Experts of a small language model.
Size: 18 layers, width 256, vocabulary 8642, 55.6M parameters.
Training: a variant of SOAP for the experts, 270M tokens, 4117 steps.
Below are experts of layer 14 (counted from 0) of a mixture-of-experts language model. Rows are named router (the router's row for the expert) and show model dimensions 0-255. Each number is 500 + 50 x the weight over its row's rms, rounded and kept within 0 to 999. Numbers have three digits each.
After each expert's rows: "gets" lists some tokens that make up at least twice as much of what it gets as of all text. This comes from a sample of Wikipedia text that the model never trained on. Tokens count by the router's weight.

# expert 15
router:470477498497530515569482508475511436554578482485447408408589477419590520516533488477490510506501526467513576509439436590537480522486488530471481605451526538442566511461467471469504497461520487577549569547620510484490524576502538553520551520441490401466498536474507472469453576494494533478523504515500534503423608512410567537503485541534427556460547503544549489562569437415551451480475436622507597528625553499530513554409484474441524414562481515500458491482414485536424488551481508563517489438485530558476565536393477559486417480556597541501518497532464400500406477436387467537571533502591467444457483476418531448449531488548532544438559520470473524522479402499495556519454457495402396539480432469491543457570455435514558509500412467535589527501361568573508467527555486
gets: "r", "dis", "g", "c", "i", "d"

# expert 25
router:614524451517515527446605454452599542438512497510542511492451444500411605440519431439588516494503512535534434521478488517448440499496496535572497576553447609529463461544468499444423613514556465490512451451518485473455464443349534511498522378463487536501514477478456472522485457490590484560500549334445533506476444521471621507503545592386436466454508507551534480578483460453617553469485518478535566564530464485451515522486557476459500494464466510504473474528527586501397443520507460520488561451462555527436530552546474534473576489464519501489496443495524507514486471445387495406551475485531430514516405567457429574547522412459533486549562472466528454455428440528541544450574472521460530524493499523486509471574436557550638507546457526439543475527502558477423540581561431
gets: "L", "J", "K", "H", "B", "G"

# expert 0
router:585490399400457501536566488441485502480599436487477432490511480551341514463513415505485534568543513477547435471561520540476481448524471495528454492485499411493512455551437578467471517572494515448454428491454522552450523435528541564501452517545476482407505499486459480471510440526462466632448586501413530469447514519482581479570435571555456446501438611523547495521492593481571504495350457494573505514497486518396516539521465528517591458485492491581425435549544461628441467501571517512490532535480447462521504493562437599474573575494468570541533496476521497548465511466472561574507620452521628453478489461477522595597473436501391457526488404450439445502486432448477543523599462501474500589559513491480497493452550471558505560453456528471466480481532550502455456525546512
gets: "St", "Ch", "New ", "st", "ch", "D"

# expert 7
router:553574584438533552501464484516522506540577478447514548570543562562409443538505478522489537462461536488428460530532512445545569484450417528456536521545411493571512535413440425570494468454405443408489497450370493468449413459471520429604442491593535503576530487466541581574477528482445487483456533511476452602546484511511426546505496414519543457440495438532387581484463470489443524490602510437509474507412469595505519430564572472448528508466508504534551476496567492482512562460479507481432540527474478446537466473539536498534553584545522469516579470563438574451479527407456545541520467487474544592500510439591523598479516489556503486485494586517447589449529611553464486509525483513538502526437556544527547531475538583515415497540510576461549418506611350506499471445448535
gets: "| ", ": ", "; ", "- ", "\n", "\n\n"

# expert 26
router:447475539479497453551562432563485549533546437526466532556540545550376501462453464586495504477462505583447434519468534472470528471514492440518568525440529443539493550454467517596495425428450560568505466419431480470530536527480488434465390495584485582442514531517520570435501520511547546451456407405477465555574490388446437527518521418480458389435467498446590544457449591626471626486424483494540594542527541454568487582565550492432520523498507538458534528527498445567456540543483484501427509446512448514537534500536471508539505596470592433481561379542470534559583502561568498513517459519447539506549598435541553492502552461478502549522407510490413429474421514543433466464538438540440534476547468561542501521421529420514504443486542561495455572551579471497493460480496482
gets: "\n", "\n\n", " ", ". ", "0 ", "- "

# expert 20
router:433473561469514481482482538427413554623484476448501454419495621631553524543553481536511558459517419558389546465508436486452501462482463417502479484468541441435534532562452466550596510450543462471492526497494555496497502520540490511521423549452543528488513458473414531429542452494370412598548460554434515517498502527417512506522485434478455533471515501484520492506454560563424472527412525556542539401578566447566510582540440556533491591447545499437548470514507454407528564460441516535547526586553488432484457483455586472512513495459451521472534521442433573520515578593599414555441539513532572470460629449520433531498522451499563483497539454495597427545460517530467400497496535531554502485493495524442479450438445460506425470526490515404427514521560447483527465514403561
gets: "the ", "a ", "The ", "his ", "s ", "their "

# expert 32
router:488495546473451484540424534508552513512525452497493514549497549549444522428471509468454461524522535512439594448565604510515441492506478575475487484463476476508508495444446395491380515448524492527469572550458477482552476566524493428544543468481420515480540416518523586436504511587525460426410525502603453527554500438480509524432475452528437486584474494556373500449508502491526496491568502579552532532385542518528543532429432537530471381528470486450479465544535506443515452595424556503460468543459471587534505507531582540445534651503472494566495478508603482455387531397522584502465453460447496530455548478383547526450546523513581564457580454525467462543577495521448470463467455476471515434497500502515558546491453427469542539542524583457496620536459529603466545420589379
gets: "\n", "an ", "by", "Born", "An ", "Country"

# expert 12
router:527554508463520419514505558648494544480492504508475482403447404439556475535539480420474504488465474490544423395460383557428518548438496583489561540473505536441471445423533505485519508512494577487623481478501444449572408577509559533541483481461470494455510472524530471572497446473502521527480524441495486565556371490537542577564559548407488497385523500517461491446419479463590426475475401432490406516542468468502434452501517424541543502524487522480419534474437501583506417456490451540475510532511439504518538558477458595501538511517511474589509542616541481531419437497545524466488545440455482542513500619476505532522482565463500517485520555534503516611595469443536539518534422560455578502476480491500538547563473492539484484449523517450565553454519347559543611581541438
gets: "p", "f", "sh", "fl", "se", "P"

# expert 8
router:420504432527470479541480454470517510477483621580527541464544510491449540451471464488567432537372481403557502637510579523539451472603532470530514435456458564458504504474488495503456530467461526557479523476508532476523515484502473488500444460524545505551462494496518472622526433532487533457485567469430501504439498475563500399368412566505459509456566536430535421530575491490474538521575467441443502487474528494462565497497400569598504511390649483478523530511538420529460463483523467475550572553517552418450475566481516496482487541528438506593469476422543542522471582424564499455470542572454476528484535509506492606522553481578507496589473433500441512474505563503556521501406470492483461476614508486566447451584420486372522527503451602519495493442578486426462555576434425
gets: "| ", "+", "Mc", "−", "; ", "Mac"

# expert 34
router:488428415490628521497462570532488508465519580401452411560494484546551393430463479492579485535542533416415554480471584455499546470453419579461499554547477570556437509458484552623498515518544520554383506443372436605492540507447499502493532519480562530586530535490500497518505501458488550475396511566482439500485504605507420520503550461471564598592521438421508592503493498490439558513582512407506404446449473557454573569559517449476460506472479534463628468459505543458544526466517482470498445448526475473564460570431450540575536502587478480547559530497490403525532408511519518565482562566496580486558445502457522499517469494438453521544483497537514564462517497468478490448508503534534472504488371482472467529445476501475473511437488413437470415432557405466472517524464550
gets: ", ", "as ", "and ", "of ", "that ", "), "

# expert 21
router:532542450523549508440562537458517475426494491522568502504445573579434533493475529410524594470445421542538485390442381480540436585437588474526437380517531539519498606464507503407563530572554519537405539420456568561519467481452552334485495508511441515510626529501485497472537545507523545502507492540543513480463475552482481512550575528484496448418398385498501538530439532478466470530445610579477549465472468527503507458525506565401506546445527499409464523441492552560553582467504485483467485469559465444530447416440520443552496522486509518461456430420480456485535538519545538555471480470479482586570432543552466488505539425543596494442542473555485460483513493477585564484515505524563545527567562563479515495519476548586523445514438574412565434508444551418442526550532555
gets: "the ", "j", "ar", "Bar", "Mar", "f"

# expert 1
router:631456507468509450526610452580533449460498418557455539479486559527489566518569446566431472494488506555504455508551521548565436492543529554456552513492525519434605443536478544399446515468463558487539590531487488486518467456471458465439502486492449471555531520516581479538437524433453551431532575406451547447519523433487472572460512527465504408478476506533466581541434497464515513545508509475470583557559411589590411420461443486509442484587451531555543537493425531521461481522576467529516485511503529441580544468532547583532461416459568409482528525490605516478533382453387431444474580534547453571539461558499525526492566488501511535553420463498448538374438492474521605463472540481451454506499534509499464486588469583502535501484587453522525500449457413472599526397499425
gets: "201", "1", "2", "200", "3", "0"

# expert 23
router:444485453563471548515505535529478543563473512468549547503456530622502591491434552572569473442563502503407491613444518416466540500520475481539515459603485491515472534510498448487495516494455562378491533436473422413479468509467560483504563534557512553491405566408478538510527514468538503543581409506478511607513430461517454462486464375515514523603481480535505489541444564466504643548534473438565563527421469445430468507487505539511555441466454569425530471612445471409521480488472439412427572471443476474537495387492504403444565593453431570485498541478505575536506510471544544544502464507496450424575475512579477509440558485556623480400474472512558453466396526538475437379496493511548527474519498488465542515432461561518502488499553572486483490564504442471469504523571524
gets: "- ", "i ", "o ", ". ", "a ", "us "

# expert 5
router:539454517489551531430490404564579472520500486554536511599503434506536513539622490468438467494497532432479485544521548482467409440431572464543479562482469541482467514439566564434447455491491463606469468458519421551486449457551544457466499486529463389536502518504457535530419555600519431445463509530476488462498529421542561461477569567490480420534504566531571403473580387532544543481586517508464559455434473467512463528515598518576517494576474533585456477462486550475470472580495497567483459522497545535416575608546512443577485508512521505501533434549580528441464364407480487364533561408518521540522492537486505400426449445532386489537536514524449508524526453452502467500407428472415531442437525494519456512608571479444534501558488585554521498512513498548533512476541426
gets: "|", "See ", "also", "es", "career", "information"

# expert 17
router:488469466558490416580461415535466559509538491543507486427550427408513534521461488433435500616482457483487589514471504474520507564502483454551435450408601585483462505585467475551500418453428518512546455495481569516449480445527580540495548448494519511482496569524473521575493536409533533488506502522356466480592434497556435505485519499585601631468508618448409508524521525511485481517465448454556516546435516469550572475418521481488466454460528472483568491545462488481525541472544542548532415505521596534470509499560538435500522537522474409460518403482571471444531543405440587474457444548467461466513469500493470587561528426573467541515442466415457485575566519522495623537462529471521521530487580432531491420640441532456529569513536399504532409518529526406509496472509468
gets: ".", ",", ")", ":", "=", "$"

# expert 38
router:484510530505538468520478442432502420510515518434479413490507527513485438503476437452440443615499534459488539544504562540631478505422446592499535459481481547515548593503479456427573479610470559556423509529427482535508511469583610465460464535445424494571570598516508526543504453537467534420475508547482479469596504577507478537519542506394443453515568561476468571490509481430467416535509616463458452439478430606417591473479529417551536517524502501572422461567558497374489496503483523473476445464550493448386379523428436524515448495516542571442388498507478497507608523576462402507538553539590511488534490462473484572588506473421442584433500467474518445466549514433536465507461563549411521497515501487503453487529536500445528489557501523501575467483507564527467491527454551
gets: "(", "sec", "[", "Con", "man", "ab"

# expert 14
router:436451518445486503382456474510466495572492471544483451543514566460511479503532553545567465540509480600477501604597536422558568434495503584514488430488458438542476533511494496571376488495449499433509472378589470444546553481458529468540494559535529472445472461484526490442517412521423505468523458512521479543417433543505338500468460397487549481548500535488482519506490543491405531457533566494630480522470505429470489569546453512525517486432503515487432530477584502559500553449429565484419501559512568536531467438454424441480534567517477570495579562521514560538613539548555585486456534513432572519547539488552474527500521523591539446403570469484548449470421522490464505467497547574577584569491479485465451521489557534501469476502473551511360549507519414479494465401603588
gets: "He ", "he ", ") ", "She ", "United ", "List "

# expert 29
router:468492481455616504422471518446468482501479545414531431541482511450425490453531504463528504499511532483413477547466567443481504505468507545392554619543427425497550544463521468564439503540450410489509497458366568449509522543533456443509518566587618561521561433482583519536519503440489524454438461529524458457482474530435471500556484358497541530476524512468549589484564470571452501487526525492495469479394444471566542522570485525480553533542559433483605517572568539401533499513464433458503493512520468489571532508396401541540532549515509508555592467504526449543618548577555528563461457465411541619560503531487518424571486484520500506509462590552481503480445498517494504485439513478519506481361505490531458472424524574555423486493513441418406511583519496419501565503411556
gets: "and ", "to ", "or ", ", ", "but ", "/ "

# expert 35
router:484470527544491538472501498463528547565453516495496548478520415451515421495535435501421544555465483461531528429542616467568568447424484404440517407436445474411533462474496509518567619536448566555497472553470481426508456407621455562466563505519463545528416538449428439560503518513461532476462516430478495411415485500450618515488498539595466578480512502510481526456554498509542476512543431514468468593560489526513521573454525513492474489516575432483425471513585409500511535418534474436500488524528560484401453579484479501529499555553467572504456540442426474473546531438369455547429493486467500496505505524610457574473499481493468462412466595416487521396582509544481531541471558466456535429585525571542449553615453535519511402561583475418554440529514486553514474537492510
gets: "'", "U", "inter", "E", "pro", "F"

# expert 3
router:486458502471499431557500396460511501540451601439485473543438566577473519591401438386538615526616431504434447533501511531570476477438557429520554474624473464527427460473491383517597498557439429573589484518446492594543470475518459574628508592466454500492523432510458369497517481493482580492528526553605464537561505537599464440452491436505543502527517537442437528521520539444446478477445549476516460526473478513520508389572518563508485526409548421507557487575448515480502435442534551447430545482472533577495475467524479490480488585529498447497548500487523483477511506549526522547506546506431441463567597478515441510555504558473449478516516411442525576570562572428533463451548501443481484473510524439454491489582577436520416472517516444497567543486534521473470472459562476
gets: "–", ", ", "January ", "(", "October ", "November "

# expert 30
router:571507492519488537508521524519384428461569613453512513606491517502487507534415478470503505462506494453462531544502463547447553529456446572431517449546506520492480465524481550516574555564531507554452509524447553554478581506566463461434477489542571500523443411535545480468521486452473470469484465596497452525526538523479455524568497448533413490544487549437424476468403532538518570484457463484536429541401482594402561463497570544512556584474488487439583458475447558450500519517423495514417675412436480410521420580513457591538549548500560564494492564504520532457490544484504526587459585457515492520523496496449548533487480459450411556469405558574531606433496544508459468496429422443619459482402461442505564516425444429440506461563491488496467466531546427457474423559456568
gets: "in ", "of ", "at ", "In ", "from ", "to "

# expert 37
router:467505496420517511602436508549575578397459470594570471606565562471530486507569526486481493395491540442501446462463494542503472514558546490576524578430521473571590478416554534445512459406514476509521424585563543509451555442564472436604548529459385485446453463525586507483482525471369527475536481553559504447491445430546509434487478524520462479495511563549570449501520449492588542563528450539473459531456489458493533386510486506536483474573461533513462524540527511485538437575445493520534476471466597560443480456544559470531564385443541435586575511471486460453475519464386529389508481523428484545483448522429462505447512488467519555528396434511417462481450466506501567486418567521428543499547556511496543531509422510584492521482503535510558477456547459514510513637600487
gets: "0", "4", "6", "8", "1", "2"

# expert 18
router:523470500446582584523468470472502506491527548402527525474536548466506410484542543558486542532436520437530501491451470482479547446575511536477526413510418562479502483448422518509460444489487475385607515619556552547480489493538516529513502515491467462462548587484517498550499507439524477468548575432439340544540466500524518456426483488567498479426449535571663467527388450455519523438571459551421536449444493523475420540455430484554416512408639486490519499516553520549541393484438454509496550520472499518474538417588484473496491495451503615405477440520487460475476608556650495515523428524522435540480461499473413506549558540545493548568515503475467426487466534435540468541557460533561490542556500506567444530442521466474469460609467495514560515548421521531481564425477522
gets: "t", "h", "n", "H", "g", "j"